config.yaml
d_expert: 48
router_score: "softmax"
normalize_top_k: false
balance_loss: 0.00632
norm: "rmsnorm"
lr: 0.0108
seq_len: 1024
train_tokens: 308200000
steps: 9406
Below are experts of layer 4 (counted from 0) of a mixture-of-experts language model. Rows are named router (the router's row for the expert), down (a neuron's output weights, with its number) and show model dimensions 64-127. Each number is 128 + 24 x the weight over its row's rms, rounded and kept within 0 to 255. Numbers have three digits each.
Before each expert's rows: "raises" lists some tokens whose logits its average output raises strongly, later layers aside. This comes from a sample of Wikipedia text that the model never trained on.

# expert 64
raises: " the", " ", " all", " only", "\n", " a"
router:129099119136124106145100146145155063119166139156181156110104134147148110102140141160145101129142148161166070125123144089094108137149127158153116131094166125117152109140111144147120158132142173
down0:119118161148093093094097147139160120144124141120121110111126129124126065152127145106121176111151174170149103097095139157105152085151107106172141095133154151123133103157139121124158113076166153
down1:084134109181157165146076121097128138143128103130107119156124134123083163089150137159106143141147118099136090128139073170125139134062129138144119167151128133132063116105134105168091147105124136
down2:145145103125152164131121119130155156121133105141085130192109122110158140115119172124121151138106132121162118118122140127095092214113145064113098138149142133109105049156112113093138111149170133
down3:122165123121123145106143073116160104151112130162119161096162142083127129115193100179114136082089131106122125164092130122106125124105143143136177138153133142139157094094159145111173144128098154
down4:145123106140106164145152122146169101131131145123121154151148100115177141100103201100100146131081119138129134110127094092130109168070151084122114136132125123087145155131112130161135116158125085
down5:099125187124153134148133152117150108105138172165145105137135133142139099146131133149137117120133137121097129134103115122082114107111099126121110131114134152121180086121094101137144109094137155
down6:156147117122106108150145089151120107165101186109106131163160142132111143156110124183098095148144164114071128153101137131099113131155133129061145175142148165131100128100154115111138164140114156
down7:164109112121139118163119114141088132123122133120130160131110122123102147148133143127114124158125131161078157153126159138121085107181132135171111129094123080098143125137160160156077123117158120
down8:109113134105167128148141151131151139125144125156104143145102148113145138135104071138183137101104151140122167159127137093109174146180150157139152123114127141056128136153152158127147131082181125
down9:123155132164113116086085107123150140155097124143136140122144112098117145109102100086154157098111128154137117105139109146128138134145138090121181097148113110136169135116173111076130146116106124
down10:099120161122140138116118198098140118142123128125167143088124159167135071116096129165108168113166148144166106083146131121126139150120103132160122108116174117117103122133117110109085167071122148
down11:133137119156082124092128145130133092117121126094109139059146157147115125050160124131086174092132150126126124157102057105113109140139099149103118118117090115099150163129156125113148121118094101
down12:138123139107139088087136118156143099154156138154172112107137154145120114127131112139137125117132134126096106144132184075094128135128124170136154142159140134125157134103097098099153171133118172
down13:114158103139132154146124103125185101119132135128100127197103112131112113094128148086166180181128074126131159125129135117146083126112159141153147150096111123122136111139115115145085096114131119
down14:140155145117153126140086100134138136171111114135108149093110134111089067113139152135113158093155113116133133116121123198163139089159121135126074114147115102136091107121119089115140195116165148
down15:159113141118132108125150094147134149133105107108122135122146107143112125163113159100122074182129121092157153155124120093153122133154133125124139147154097103141114150114138084114086099116111154
down16:122099110171116144129145109103148175137112132169090083179110115104124136134134164124114171183097133135159100135099099109083103172101153116110107155162144101113158114130102169076100124145170092
down17:122147121091145131145154113123156105106105116138167128094131130162151119123189143101083141113138143129135137146133093147115119124086126150161140127129120102109119160107108120134116152148129131
down18:131135113131161111149103124164129088137111123154119119152104106090127107113100152134152138122137134122141136136133130092126133150176175099153154151153117127104117126107081119098135143089117179
down19:156093161152150120142134111147104121055172134167086165127109149151140137157130130151112171111144128105118130126098136103115155107132105108131128155166147100149122113123113113140138092181135161
down20:116091102132106144155142134135132091131120120122088115148107103069119147137148110152165149135130145117132149132162125139140121140133124116147146135075123138126127112141174095160143127162106125
down21:120105120141089157106153145142143097097159162133096094141127129108130166119115132123146121171093109140091116116143092150126094134101177114106146142111154126172102162103145172125098110133146136
down22:165145149117159135108156106116102155144128140110155118114169139152140119155146163105098125126132162122131131128106160139137118146141077055136115119099166092163093119137113141144105133061154135
down23:158132087140092139150149133141137115149133119137162168078124109117127131127101123185124142113133122193136158133148110157154135123159137132104116106106119172158133105110142112111121121132123088
down24:124138133148115125141130147173121111089116117136125131145119134106138099144104111104162154136177141151146145103183119131129153130154129128129089125140107126100093122129145148131116148081170144
down25:068129103131162129107151147131111129104140092128118085117174082140110092125159138112110138146121162094116137144132159128124135166110102175113099115160101120133108149110090083145125107141123123
down26:167111146112145125149120112131135147132145104128123147124124177122141106170136122126144126146131162143138135164159173157142150114116152129151150087103087135098119158156096150160176138153146156
down27:152128094101129134152103146161135128130144086160133169107098133141155143128127110130121162151132117155097143150121120129142126110130105114174115118090101153154095141123114179123105146073137099
down28:156109147173214092137147138140128133129117185101123140145152140176123090141104105138100080061137111145088117144113159128149113151169134154122125128173132136165148117150134115118150126094129108
down29:139192127123102161160131148135105136124119136096132159128139104110114149116137129107143094144116119113090139094144103092164123083135123150121107113130120148101147066082139154142136134117091094
down30:139104135122180105140123107158107124135106108136111131118161102118116150110063128171112089129117138150108121105143117116099121147119117170119144141137144110134132114124137094150167084128137099
down31:124104146075172128163099105178122149149149097125154109099106125098128123105104158137107188138109126092167099120097115115142138137099102151132108125134122097111141106148136118165116106119111152
down32:130147120146118144109139116108099074109174104179106094086120112127121128138164152138124151103094112134160156161142092146154103128125122099149108149108144144092139104092137185161148131110102140
down33:127100106185130110134144141117155158118093140128123136113122118138092144141080128165148117145097131107158123124111142155113099132136161117132154137137067120107126084136119143140126153107101159
down34:182132142150128151135150172120109134108159102097144097112148114152112085114140134137108140117135095120162138118142128161128110156099129111149150117128115145119156146153111113140102103102134078
down35:138107103125128149090146117111132143086145114148133159125130111122148165121094126143169137145144135127149105123145152132111125152120148127128140117119127137126159081133150101117106104158159130
down36:107181107096102160111133129142125113145165075151166170125144111118091130148149125132151128101140100140176112142142119143109148153122126117115131133127113106154152122156157128158135125176121154
down37:140094123095139137159102137149126102126128109150084110114154174134129110077116114105129116135132136112112110119105115150133103125090144097132138132183089115106129151168144080162118122170089135
down38:133079162128099106164137135184101131107131118141156085153072128149152107163087134157141125152115136087106170112082150115100098144141117146115122125147113149131127093128138105073118093106138109
down39:152121186130116106132126093088161107120106135099116145164144125147118096119134163091091143176114099129109109129147151066128125155092126137101163178128095101152127159122129135118155162120127105
down40:093152152135136095078127122148083180056144114098154146146152125103116119137135148118103127122132135168168077070151140164103157111150160082083108123135140109127124126109120127176044118095123146
down41:141109146174113129171156092145092149108142144133131118127146121129119157169179129096140151202149121115117155097133158132122113130156130115083067122141118157149137094112137137113133115110120115
down42:087135153101148120141138093138126144145134178163152145154149158147135153092146133111122109126175116132090133154131150123121138134154090143134129150150131106140133152082121151149150173115129123
down43:135123111115177140114138160124134065080157124145101142128103083113118102136111175128171122087146115134094163105152089138118140119101123122131144075128144125142174133105099129118140170096166174
down44:137113106110156106064126106131156134142115117096092110097159113130134104100120090124117109094077104163140142141122095142109147160106149138143123115137141135129091137125126118111155142142128123
down45:141147103103118133140111139094108123142155135120119149144111171155140124120099095153139128192151124127150133123149103129121129156136181112123110156096115159175100135118176152138151138151144118
down46:079094081114130114132111123146107140140130139086149108130136121150082133144130147136192101126158130083114128125091115187160118158157112165118145102095149139139120119165168148138079162128131135
down47:123118114118127140059122142114120090082111151113127130110134087127154120100119138154128120113114133119111145159126118130093148133130070094128117129103126137162127085121130155115203093108111137

# expert 44
raises: " be", " have", " ", " take", " the", " start"
router:159117124130163115124114190113079118174181141090159164116111141132118161098126128125109113128123144152143069111130124134107145103156097144133135139091173134161092112122098108140097138126103171
down0:104134100111134112142104126140108146141140127124112180127092161128101135107119123163163162152180153119111102157130121154094119107176150148127155145120122133129140142162136132155118135081128132
down1:122130114157127131158118106170092107136162122156113164129104114140082077139142119134163167151095140149109126126120125121120093131124123121112152142153153100112138111136089130135106110161151095
down2:129088165144117105118138180136096097139137137121130121157095105122104089157146082105121153103129098097127130095119154122117104151133141124110104121092132113170164126125129119107112148135151121
down3:166153145097158119112086158110097111148131139130161069095108100138154112130128122122110095118084156120117111109128109136127158132126169175113097068139090172158114142153137096105123169087118104
down4:117142143120142121149109165148103136087119122110131124153113130150116121145126132128148151121109141100110095096118114157178155083125114131150091129132109078175158130135123079166110101123140062
down5:103132132108154129139132107148098106115091137124109118157088132112127114155134069103147135111127100112101131144134138145100180115104143132128123085105119117167110113135127160130155115192130107
down6:169154119111137133187140163192148143128139111148116097121142173086155167126137126136089121151174130102152144106130106161141148131082150133114151137141084134127178079146148108143136098109130141
down7:130134167085113156175111112121159137131129113087140146136129129098144103116141150158184101142157150168152139101133072151154135110135155122097099097113122085132152103106174145160084153107104123
down8:182135145155179135190141118119125132104113113097096112141106160145115088162132123116166144100168099121121157135118117097133144133130123133132118094158159138137125122112112151132137122167128144
down9:099138109138110083115139152124121153130130123174158075141150062143085131139114086166121140173109129125128140102111118171064139151138153137130129142131093148120143146111133078126090117116106144
down10:102150154143083134124162126112119152163118133139116151105118145114128118130153142158094115125112138156086070116118112156158143097113109138078110126138190126156084127157123153122138149140103125
down11:140114132143095114139187129103121133105090125090119125150129091094151118148081152144160122130108106145181129138132134127101134118127175122111121122095143137135140115097140130154122104107108159
down12:163122134130143132155169131118145098098132124142131114103137141114110113149137122143159094119132117131107136165077158175088127119125104111160137139143167122141106121158167111121145097134171112
down13:133130164144154121130152136128157138118146140172154150124072149120151149110102154113147149103139117161138117109116127103103112137132136131137165137129154072076113104158137145119094145104154153
down14:106110137119081171122164120107165158148128158102109139130155144164132156133119096147130123084121162105152114129144099146113173134097144091115160150118108118170088144067155110164131103125108097
down15:119118127132133132118127153103130132074140131169116102150157135124134130114104107118118125089092142120142129115130103131062100184109144163123141136137080124124164135111139167121189095092118098
down16:143142161150129138102102097135138118123133142177149193162131166095111114113112179128140146141141103153165134123090163114094126154125182116082118173160118123166122118110152152115148115145130147
down17:121129099151153089107135131165176093116151131120120146103128102111158111138118121126130100143152136150124102123160149071132171149152148114138124122134119093155130118144152131140129119117103142
down18:118120153143113087146111114145167081127135151143112154105095152139125096129122132119137117155184116163087129132148136079096147157134131149142146147103125121151147126101120107112167153119109175
down19:140129099170124122141136099123132129145098100164121136102138115145113138117131115120118091137120161121113142141098111108115136150150116146124160137089121124104129113118130131152122123088136129
down20:120133129149123161164111123127141147141127155103105145148133090125125150107104159158147142177148138135117107115135117114121141141112122102129132198112121112084146118120131130115121119176106171
down21:163119115089117131119086100126139110135120106101087167140140117133073148159132137140110093094122127143076180143146088110122113095152126169101138166118129121132165183141113144140167159118110106
down22:144113108150093128114146121109142144147136145111125090138153104122146151115119118116116106164149096115159149156143131150134114102099150084120165126135110150174135125109137128141172104127132102
down23:103134103129124110143144173125150160085151168108150147143147077115099149110116109127127098163137159127132149166132130121133153123147151120168138157124103191138123108097125172149128123121114114
down24:131091139097145141186141153127089153120156145113095113111161135151106145161122151156131174159183109134152165107125127160152162117117137082131138180112104152109138133115141132151121111177117139
down25:120153093089143131127147092128128154123122135107134156113164104109104144122187136107101100109082150133137116176134127109174126116157163158120145148100112125166133127105134146143138132139133106
down26:140099112082129151144120135148138127132110130118104142092103124148100115160116139138139134133121138127162141106119081099159117119134155084151133135117150134085130086134110147177100124133156131
down27:134126131105157139116082145107118108148067121145101155186106137107150108095094120143153151106131136158131131140113129139159168115087167130132117112113151158116130125127092162112119144153135137
down28:167120127144125164112158088107201141122159128128144124097123127100115119104144142132100153144144114165088121126123108131127103167085162099159109119095116133138137089143096103125117164128130126
down29:167142132089140127075094125125086147106130109139137172162132099151106142127166161144143154106131105166111163122113111168134125106150100117142104082093115125107140121128091141117117124094097137
down30:155132113143136127094141076126135145104118149142125137123109114105087141127145120126145097173132129134142101108187127115132088133115150087102149141095088122143157107117170126139127137105132110
down31:099095089097129142132105140128096111129128105105154074146146150111135103112127140116113121106143132089118124107120076132109170138173168113152131125115104123119130102123139103108110084124135133
down32:099166130132154136095128128149096109183075126141109177150138093090124163153076105135158134131086091093143113170133175098135134094117122144122171129114104128175184106134143141133159108137084166
down33:075143162123105101115167138093141132126153152143108144164137093134126120158126147130133120122142140109128157138119161119110157130144117160126123160125137124144162165116139180117095101142107140
down34:143176129145124144062141126144118094153130157133122168136159134137149146153111104153113082137135088120121133165144128157119116128100131146130152117086104143138135121112166160126145163107117105
down35:101149101132097148140118135106154181117126122137118143122113159109106121131143160103115146105077123141158122104114130140132147126144172072131129107075117123136133113121138113117114142158114125
down36:145118167125152167150141147172104116116116113117103153109121103108114125143122160120106180131167127120128130121140130136145102095128086104139106140097159092127123112144113097178104117114114124
down37:141085165119111141136096147084125102112149119130143122129143168151130121151107114165111120179130118149123109143083108099107053088149098148148135162106173109142129097126098170125145105181129089
down38:124100155085110128133130124129112072150113150112106128117153086114110131125118149129157089127120131106094135101148189147111130127154123120131127148134160142133103105139152119143134186124133127
down39:145102107144139106123136126146150139086065140142171144125155114130132104122134124153153148070133116140133080149083122101127143056115115137108135111155148116118130100118100128173127135103121139
down40:134184156139117122146147132105148135176163126124144093160148123146112133168114150094138125146128122136127128102079166147118100112151122139098088148148178117133119153161122144154115147136121097
down41:137110136089165117129118150179124116129151168148131146092139129140090133118104147164105175128168117178131129129172135115122114114146116127174100120110140093107113127109138138134116118128162131
down42:141109129128139091131134127115155129141081167139112129092100111139117112148129110128132129132137105109118141102132126076065087144166113163115156153117133133086126115138125092103148102143155126
down43:120177126131142147094133151086116151120110107098130117121132094113143146130162138156132124151124105107125140091148123123169151079125108168178093102130142142094125166092098121108113128146132107
down44:141120117127119124179113157150126201140102128130149150109093107100125111151129117099110111184100133130149108177139092166123113112101094153094101141117078145156146132124156137176122129086151140
down45:137141096127077123137127128088118126108125076099114108168132121147145128155135121150178098115094093116162133129167126134120168127089150149090120142144135169125102155114125130108156155107101105
down46:083143104121122145158149140136153117137124167131132139174141135132135131113101122135133083142143132138164115125119109110130124104098154116166135145151095115163093115079111137152085142133136187
down47:138119151152113098115127147151138142127142139065155136129176130106117124149135108149102087077107140128082116127086093175111144134127111150132126116130101155133109148125170093064142114114146126